config.yaml
d_model: 512
experts_per_token: 4
vocab_size: 50257
norm: "layernorm"
rope_base: 10000.0
rope_fraction: 0.25
init_std_qkv: 0.0259
init_std_up: 0.0371
schedule: "wsd"
decay_shape: "linear"
Below are experts of layer 5 (counted from 0) of a mixture-of-experts language model. Rows are named router (the router's row for the expert) and show model dimensions 128-255. Each number is 200 + 30 x the weight over its row's rms, rounded and kept within 0 to 999.
After each expert's rows: "mostly gets" lists some tokens that are sent to it at least half of the time; "raises" lists some tokens whose logits its average output raises strongly, later layers aside. This comes from a sample of Wikipedia text that the model never trained on.

# expert 30
router,227,178,187,208,222,157,154,212,230,204,183,281,142,220,205,202,149,217,223,191,128,165,209,212,229,203,239,240,209,195,249,204,236,208,197,178,262,211,204,237,244,252,171,220,205,211,195,185,199,137,229,206,193,232,193,169,198,178,183,184,162,217,229,222,169,155,201,165,183,203,237,180,251,189,218,150,182,221,242,178,138,187,200,216,231,149,140,193,188,201,142,215,147,179,252,217,142,190,184,162,245,170,196,194,224,169,172,160,212,183,222,206,210,207,196,149,224,235,226,200,206,235,194,193,160,249,208,204
mostly gets: " be", " is", " became", " was", " been", " being"
raises: " a", " an", " one", " part", " the", " described"

# expert 23
router,207,187,202,225,221,184,167,216,237,199,220,163,184,199,187,208,165,221,212,194,129,156,230,213,200,145,239,252,194,212,217,217,234,193,192,195,217,249,182,245,200,241,213,137,227,237,127,188,185,176,247,176,180,254,214,199,230,195,195,215,187,194,222,165,200,193,148,173,230,196,133,199,198,212,212,211,175,215,192,167,202,172,171,203,240,219,177,185,197,169,163,181,124,221,196,188,172,234,264,192,200,189,157,210,264,182,179,129,233,172,211,201,197,169,201,160,193,215,227,184,240,197,182,233,158,214,219,206
mostly gets: " during", " until", "On", " since", " During", "In"
raises: " the", " a", " their", " his"

# expert 25
router,250,150,166,235,201,208,168,222,224,199,240,266,179,217,270,189,216,231,200,169,203,211,171,220,199,188,212,210,230,155,192,179,194,200,256,162,246,212,225,241,229,203,174,199,221,196,198,229,173,159,261,202,182,219,185,169,179,187,204,191,178,212,237,248,228,157,251,161,195,205,230,258,167,210,193,209,205,191,195,240,165,148,202,232,253,164,181,184,228,177,181,171,178,211,256,123,171,290,278,234,174,217,154,200,220,213,193,150,205,157,211,189,170,202,203,146,170,252,214,164,224,230,216,217,146,230,232,200
mostly gets: ".", ").", " Apps", " (/", " DF", "them"
raises: "com", "1", " There", " A", "2"

# expert 56
router,222,220,166,263,241,155,175,201,218,202,240,227,189,192,233,189,210,257,242,172,158,212,185,192,218,189,227,274,196,177,230,192,208,199,213,205,237,227,144,213,199,221,205,154,227,242,154,192,176,212,256,179,180,237,205,185,206,207,210,200,185,218,229,205,212,165,169,156,218,214,192,198,178,237,215,189,170,228,217,181,196,231,222,242,208,182,166,204,185,218,194,158,187,235,254,161,156,255,237,265,183,238,160,154,258,207,147,147,192,157,224,226,205,169,244,177,197,193,183,179,234,210,168,182,193,234,248,230
mostly gets: " However", "\".", " after", ".\"", " After", "After"
raises: " The", "\n", " In", " As", " It", " This"

# expert 39
router,248,166,159,227,193,178,144,241,235,253,252,224,170,206,226,179,201,214,181,163,183,187,192,205,201,150,203,249,156,224,234,187,230,218,246,214,210,236,154,243,215,250,225,194,196,187,185,208,227,176,259,218,171,213,202,182,210,201,216,193,206,232,237,157,185,190,183,146,218,226,136,234,157,186,222,167,201,203,225,212,179,186,230,268,182,202,171,239,229,231,168,208,137,216,223,224,140,211,207,227,224,212,154,194,235,219,195,156,241,237,228,205,193,227,262,165,174,245,218,143,224,221,217,223,185,179,171,196
mostly gets: " ·", " JPL", "%;", "|---|---|---|---|---|", " ;", ");"
raises: "\n", " Total", " Other", " ", " Last"

# expert 12
router,224,185,162,205,214,200,174,235,223,238,225,276,166,250,195,158,180,206,169,183,184,196,201,192,247,161,228,208,233,220,201,215,188,226,240,231,228,220,172,183,173,225,199,208,205,209,193,201,201,141,248,225,140,226,200,117,220,167,178,196,190,189,203,187,225,168,231,140,200,171,153,205,181,178,202,204,214,189,189,211,175,220,217,199,207,186,176,193,201,144,152,203,143,223,272,147,131,203,199,239,190,226,210,191,183,215,210,153,220,168,248,200,207,187,218,131,182,264,205,221,218,233,209,240,203,235,198,209
mostly gets: "_{", "SA", "_", "{", "CA", " FW"
raises: "Q", "U", "s", "1"

# expert 24
router,177,192,179,214,218,187,147,179,199,232,228,284,173,198,175,237,179,216,194,215,172,207,206,206,214,161,255,249,223,214,213,165,179,163,203,221,199,203,168,234,205,200,194,182,177,238,153,156,179,222,206,176,142,247,201,198,223,190,123,180,174,180,201,149,198,159,205,190,213,155,199,204,177,234,238,223,218,223,203,205,185,248,177,235,191,195,134,227,221,221,144,179,148,200,251,173,154,200,210,210,177,198,211,175,202,174,228,148,205,202,226,205,203,187,202,180,208,213,196,155,260,214,224,218,155,187,179,225
mostly gets: "\")", "\"", " version", "com", ")\"", " portion"
raises: " -", " –", " from", " and", " ("

# expert 19
router,173,133,178,200,212,179,195,205,230,174,214,200,147,242,182,232,176,232,206,174,209,174,232,213,209,133,205,237,222,218,222,251,249,151,236,188,195,208,196,205,197,201,229,202,191,219,194,224,134,150,242,209,168,234,273,195,208,235,200,187,147,201,216,173,206,148,188,211,200,165,205,235,147,251,172,181,219,227,199,215,155,213,212,201,202,168,217,188,203,228,154,194,196,172,218,169,185,200,183,211,183,193,194,168,222,200,173,192,176,179,233,194,206,202,152,145,153,266,207,215,233,219,180,213,213,222,208,231
mostly gets: " Candidate", " JPL", " Genus", " Coordinates", " Species", " UTC"
raises: " that", " later", " \"", " then"

# expert 32
router,206,139,211,206,210,188,135,266,228,201,219,254,192,182,202,236,173,212,186,207,205,184,177,209,228,190,225,201,241,229,209,175,226,202,212,171,221,223,151,207,222,223,201,184,186,221,187,185,222,174,250,167,167,186,184,188,201,199,185,177,175,176,165,204,183,133,212,171,196,205,224,225,228,221,213,181,198,242,229,191,184,184,184,210,229,209,177,214,209,155,201,221,165,176,240,186,151,225,177,187,210,188,197,207,248,213,196,163,238,198,211,197,202,183,179,157,157,196,242,162,256,232,178,242,198,225,221,190
mostly gets: " due", " (", " was", " moved", " get", " went"
raises: "R", "de", "with", "ec", "X", "Q"

# expert 61
router,151,154,179,154,181,167,202,204,228,225,219,208,201,201,215,210,188,231,227,201,147,136,199,189,189,181,207,256,223,199,241,195,209,180,249,208,236,210,208,247,239,249,178,213,165,271,165,249,165,192,209,191,148,229,246,156,155,211,185,191,160,229,252,176,228,160,201,169,180,166,201,188,156,188,218,185,215,216,222,239,158,203,181,238,215,171,174,218,198,220,204,157,158,224,214,176,196,254,217,191,227,228,178,209,218,193,192,199,221,129,217,174,183,157,235,146,200,275,244,171,242,243,225,186,181,219,193,222
mostly gets: " available", " known", " named", " able", " appears", " appointed"
raises: " in", " to", " as", " for", " at", " on"

# expert 18
router,222,175,109,202,205,201,157,189,226,187,192,224,128,218,197,169,189,236,185,161,167,193,200,207,232,160,277,235,215,221,206,226,288,237,172,246,220,230,172,217,200,244,204,212,212,229,149,191,196,172,213,194,209,240,222,146,174,189,214,194,185,192,222,171,202,194,189,210,228,171,161,218,168,184,197,199,181,262,220,201,194,210,224,241,182,181,178,201,234,174,174,197,174,211,268,189,176,229,195,208,239,219,152,138,245,242,191,164,224,163,237,197,222,188,257,172,192,278,200,184,253,203,220,224,167,212,206,232
mostly gets: " where", " when", " However", " while", " because", " since"
raises: " the", " it", ",", " this", " some", " there"

# expert 48
router,208,127,161,240,183,225,157,211,201,257,192,262,184,226,206,179,183,230,174,180,184,194,205,163,163,201,214,237,245,212,210,173,232,156,202,219,236,210,177,234,236,249,253,189,214,205,157,189,186,164,247,193,158,210,177,153,212,206,186,193,160,186,207,196,166,161,205,196,208,201,130,247,141,194,232,200,219,250,206,196,205,191,196,230,237,224,167,199,246,179,126,215,121,210,252,222,123,241,196,208,210,197,214,191,228,196,182,188,261,195,208,204,224,219,218,154,150,213,187,189,199,200,223,228,211,171,209,229
mostly gets: "\n   ", " –;", " |", " classification", " —;", "\":"
raises: " ", " 1", " 3", " 2"

# expert 43
router,170,176,105,229,174,219,168,187,181,214,260,202,167,220,184,230,126,231,185,202,101,168,175,210,179,178,211,192,223,237,203,227,204,184,212,209,224,211,187,221,211,213,189,219,227,208,189,236,153,191,240,184,139,201,163,190,222,186,189,185,190,165,216,206,216,193,195,192,217,225,164,235,160,214,206,167,229,210,187,253,166,249,206,234,245,223,165,178,195,206,187,234,191,208,195,201,102,266,201,235,206,171,169,149,146,222,211,188,208,156,214,188,226,233,262,179,205,233,221,187,222,236,218,207,212,196,221,170
mostly gets: " \"", "″", " '", "|---|---|---|", "|---|---|---|---|---|---|", "|---|---|---|---|"
raises: "The", "\n", "A", "This", "In", "There"

# expert 41
router,213,190,167,230,172,213,172,174,218,206,206,212,160,221,191,228,172,280,207,181,184,142,225,204,175,177,208,237,205,229,185,184,197,185,234,207,188,187,210,233,216,232,224,183,234,190,165,216,232,219,218,196,184,232,239,210,221,211,170,191,186,206,213,191,160,158,204,216,235,222,179,239,209,215,159,198,184,189,164,200,230,231,229,204,211,173,160,146,216,234,152,218,147,215,240,127,144,209,179,233,178,226,177,209,197,208,198,144,262,220,211,214,161,227,219,166,209,200,214,196,201,247,177,222,186,276,193,197
mostly gets: "j", " Kh", " Ak", "aj", " Sh", "kh"
raises: "ine", "ines", "ure"

# expert 55
router,196,193,159,229,196,155,211,230,263,184,218,258,171,230,213,142,183,234,210,175,189,191,182,205,191,153,235,251,215,221,176,171,208,153,214,195,220,224,187,228,175,232,171,186,187,217,205,191,161,180,223,198,182,214,183,205,195,174,186,202,166,186,233,220,184,175,225,200,205,229,226,237,133,230,190,200,248,213,236,197,163,217,212,223,235,157,178,160,199,192,184,207,137,233,239,164,147,237,191,231,178,212,194,178,226,213,224,192,237,153,245,176,187,190,159,216,160,250,213,214,218,237,208,257,159,205,216,184
mostly gets: " Sheet", " ", " String", " Foreign", "----", " Design"
raises: "A", "The", "|", "M", "In", "D"

# expert 52
router,206,125,216,235,211,164,149,223,243,232,227,244,179,192,201,219,147,214,195,195,184,177,230,160,165,156,203,203,207,289,214,227,221,187,219,221,202,224,200,223,210,236,219,225,200,200,175,172,212,137,221,168,198,205,266,210,178,196,195,205,187,192,224,209,247,173,190,205,209,163,207,215,176,227,221,218,173,223,191,233,214,193,204,238,170,204,150,200,271,178,187,175,153,211,248,179,166,239,173,197,214,187,165,191,225,208,178,144,189,167,214,235,200,224,155,142,137,178,188,141,252,242,205,273,192,269,201,189
mostly gets: " 2", " 3", " 1", " 40", " 6", " 4"
raises: "–", "°", ".", "th"

# expert 53
router,217,184,190,226,229,178,169,245,178,247,212,272,193,170,205,203,223,221,164,158,118,113,202,197,204,180,232,224,195,251,208,189,233,181,220,144,239,215,234,226,195,239,204,228,171,238,151,170,212,179,234,204,179,244,196,181,225,225,206,212,186,160,189,196,173,155,212,166,194,218,196,229,216,217,229,228,222,246,200,189,185,205,205,241,224,219,150,179,249,138,173,198,169,220,225,194,176,206,216,215,179,147,185,178,200,229,236,117,215,190,202,188,213,225,230,152,240,201,195,177,201,267,211,217,131,236,215,160
mostly gets: " £", " IV", " III", " II", "CA", "CC"
raises: "a", "i", "/", "an", "S", "D"

# expert 57
router,217,175,132,239,203,165,202,210,225,198,226,258,207,196,196,211,246,258,215,215,177,159,186,177,175,192,205,240,219,220,207,218,241,168,244,161,249,161,177,233,210,200,213,192,217,239,184,207,197,168,233,216,183,195,227,138,197,228,221,172,144,171,189,167,189,169,186,174,180,161,235,212,133,173,243,165,211,242,159,194,201,189,173,236,230,185,181,202,237,204,204,187,169,229,241,177,128,248,175,285,227,224,193,159,210,243,219,163,211,160,195,191,197,215,213,186,196,233,208,195,166,215,193,218,185,157,190,142
mostly gets: " politician", " footballer", " professor", " singer", " born", " member"
raises: " last", " determined", " well"

# expert 49
router,237,184,152,200,200,209,203,190,253,230,255,188,186,240,169,218,180,259,151,195,144,163,249,241,165,202,226,203,237,280,220,185,164,197,220,177,208,211,202,181,198,245,216,179,209,212,202,202,174,178,232,180,200,208,173,238,161,225,153,206,159,173,268,216,223,145,177,176,217,221,199,216,188,227,199,197,213,243,221,169,183,216,182,188,213,215,157,174,238,177,145,222,204,206,253,153,179,241,220,251,231,213,213,212,220,204,227,189,222,123,222,174,198,194,233,148,184,231,224,181,228,220,199,219,196,252,210,201
mostly gets: "==", "===", "\n", " ==", " ===", "===="
raises: "\n", "-", " The", "\n ", "The", "="

# expert 62
router,203,159,188,222,205,211,168,192,258,247,196,203,218,176,224,187,123,232,191,208,152,171,178,205,209,138,195,263,221,264,198,237,187,185,211,209,189,201,179,235,229,183,239,184,227,217,200,214,199,147,204,176,145,222,230,215,222,187,187,220,182,196,223,221,193,163,210,163,207,208,174,209,135,231,235,183,191,215,230,218,181,214,174,232,204,200,163,178,182,179,190,166,180,195,221,173,158,236,178,203,213,210,157,166,222,228,176,204,215,230,215,215,176,180,226,195,233,247,218,196,217,189,160,244,178,239,200,232
mostly gets: " by", " after", " under", " By", " through", " via"
raises: " the", " an", " a", " his", " its"

# expert 63
router,189,154,194,202,238,206,167,234,237,189,180,205,194,175,202,238,132,241,186,170,161,172,204,226,199,181,212,233,247,218,202,208,220,196,204,196,233,187,189,263,175,214,178,174,187,237,204,188,205,175,250,185,174,244,219,167,200,201,190,187,202,185,240,192,186,152,197,168,250,155,215,238,146,223,204,180,222,256,176,201,195,201,194,241,228,182,227,221,218,176,187,192,123,223,206,142,139,239,189,191,239,193,201,174,222,250,227,153,209,209,223,199,198,200,202,170,185,203,229,176,234,224,195,267,187,258,188,221
mostly gets: " 2015", " 2005", " 2012", " 2008", " 2013", " 2006"
raises: " |", ".", ",", "\n", " to", " or"

# expert 10
router,215,192,145,172,219,195,228,262,246,195,243,245,205,221,216,220,161,293,209,223,121,142,246,261,200,208,209,222,185,271,217,202,187,183,232,206,214,261,226,205,209,242,231,202,195,219,175,176,184,222,197,235,180,232,253,140,195,239,182,221,174,179,203,220,161,150,167,182,244,171,201,267,186,229,198,208,232,199,189,167,197,196,156,197,260,181,181,200,226,215,187,184,137,227,194,95,137,244,238,214,181,193,198,217,206,170,207,190,222,194,238,196,179,223,191,191,246,217,208,195,219,173,157,186,138,226,189,189
mostly gets: " Me", " You", " Love", " Be", " My", " Is"
raises: "est", "ol", "ul", "'s"

# expert 44
router,198,156,204,274,195,138,191,206,247,225,248,170,196,185,207,232,199,227,150,216,146,209,181,271,206,133,227,245,202,214,238,193,221,185,249,184,225,216,198,231,210,242,261,210,200,211,186,222,184,178,221,198,165,272,206,221,239,212,205,185,205,210,262,207,195,172,210,178,182,208,138,174,196,210,211,200,208,232,184,211,170,173,161,233,204,156,183,182,232,187,161,184,171,224,236,192,160,211,159,194,150,186,196,207,215,237,196,144,242,173,240,182,177,178,231,165,196,191,231,203,233,237,202,230,207,239,179,202
mostly gets: " including", " include", " includes", " throughout", " across", " regarding"
raises: " the", " a", " this", " its", " both", " his"

# expert 54
router,194,207,155,200,184,194,173,224,225,181,207,274,215,234,176,169,210,253,218,160,161,202,227,169,170,161,257,214,230,190,204,199,231,180,208,205,251,211,154,251,230,198,212,166,227,229,182,175,164,181,199,192,158,225,242,194,188,219,194,193,149,183,195,217,192,181,188,136,202,198,192,210,192,217,192,201,242,231,219,249,170,216,203,233,208,180,167,190,252,192,214,158,189,228,219,192,170,252,248,205,225,182,206,168,232,197,158,144,190,181,231,171,206,210,239,165,235,238,197,195,248,207,188,204,166,156,238,210
mostly gets: " Museum", " Institute", " Association", " School", " Commission", " Committee"
raises: ",", " in", " and", " for", ".", " to"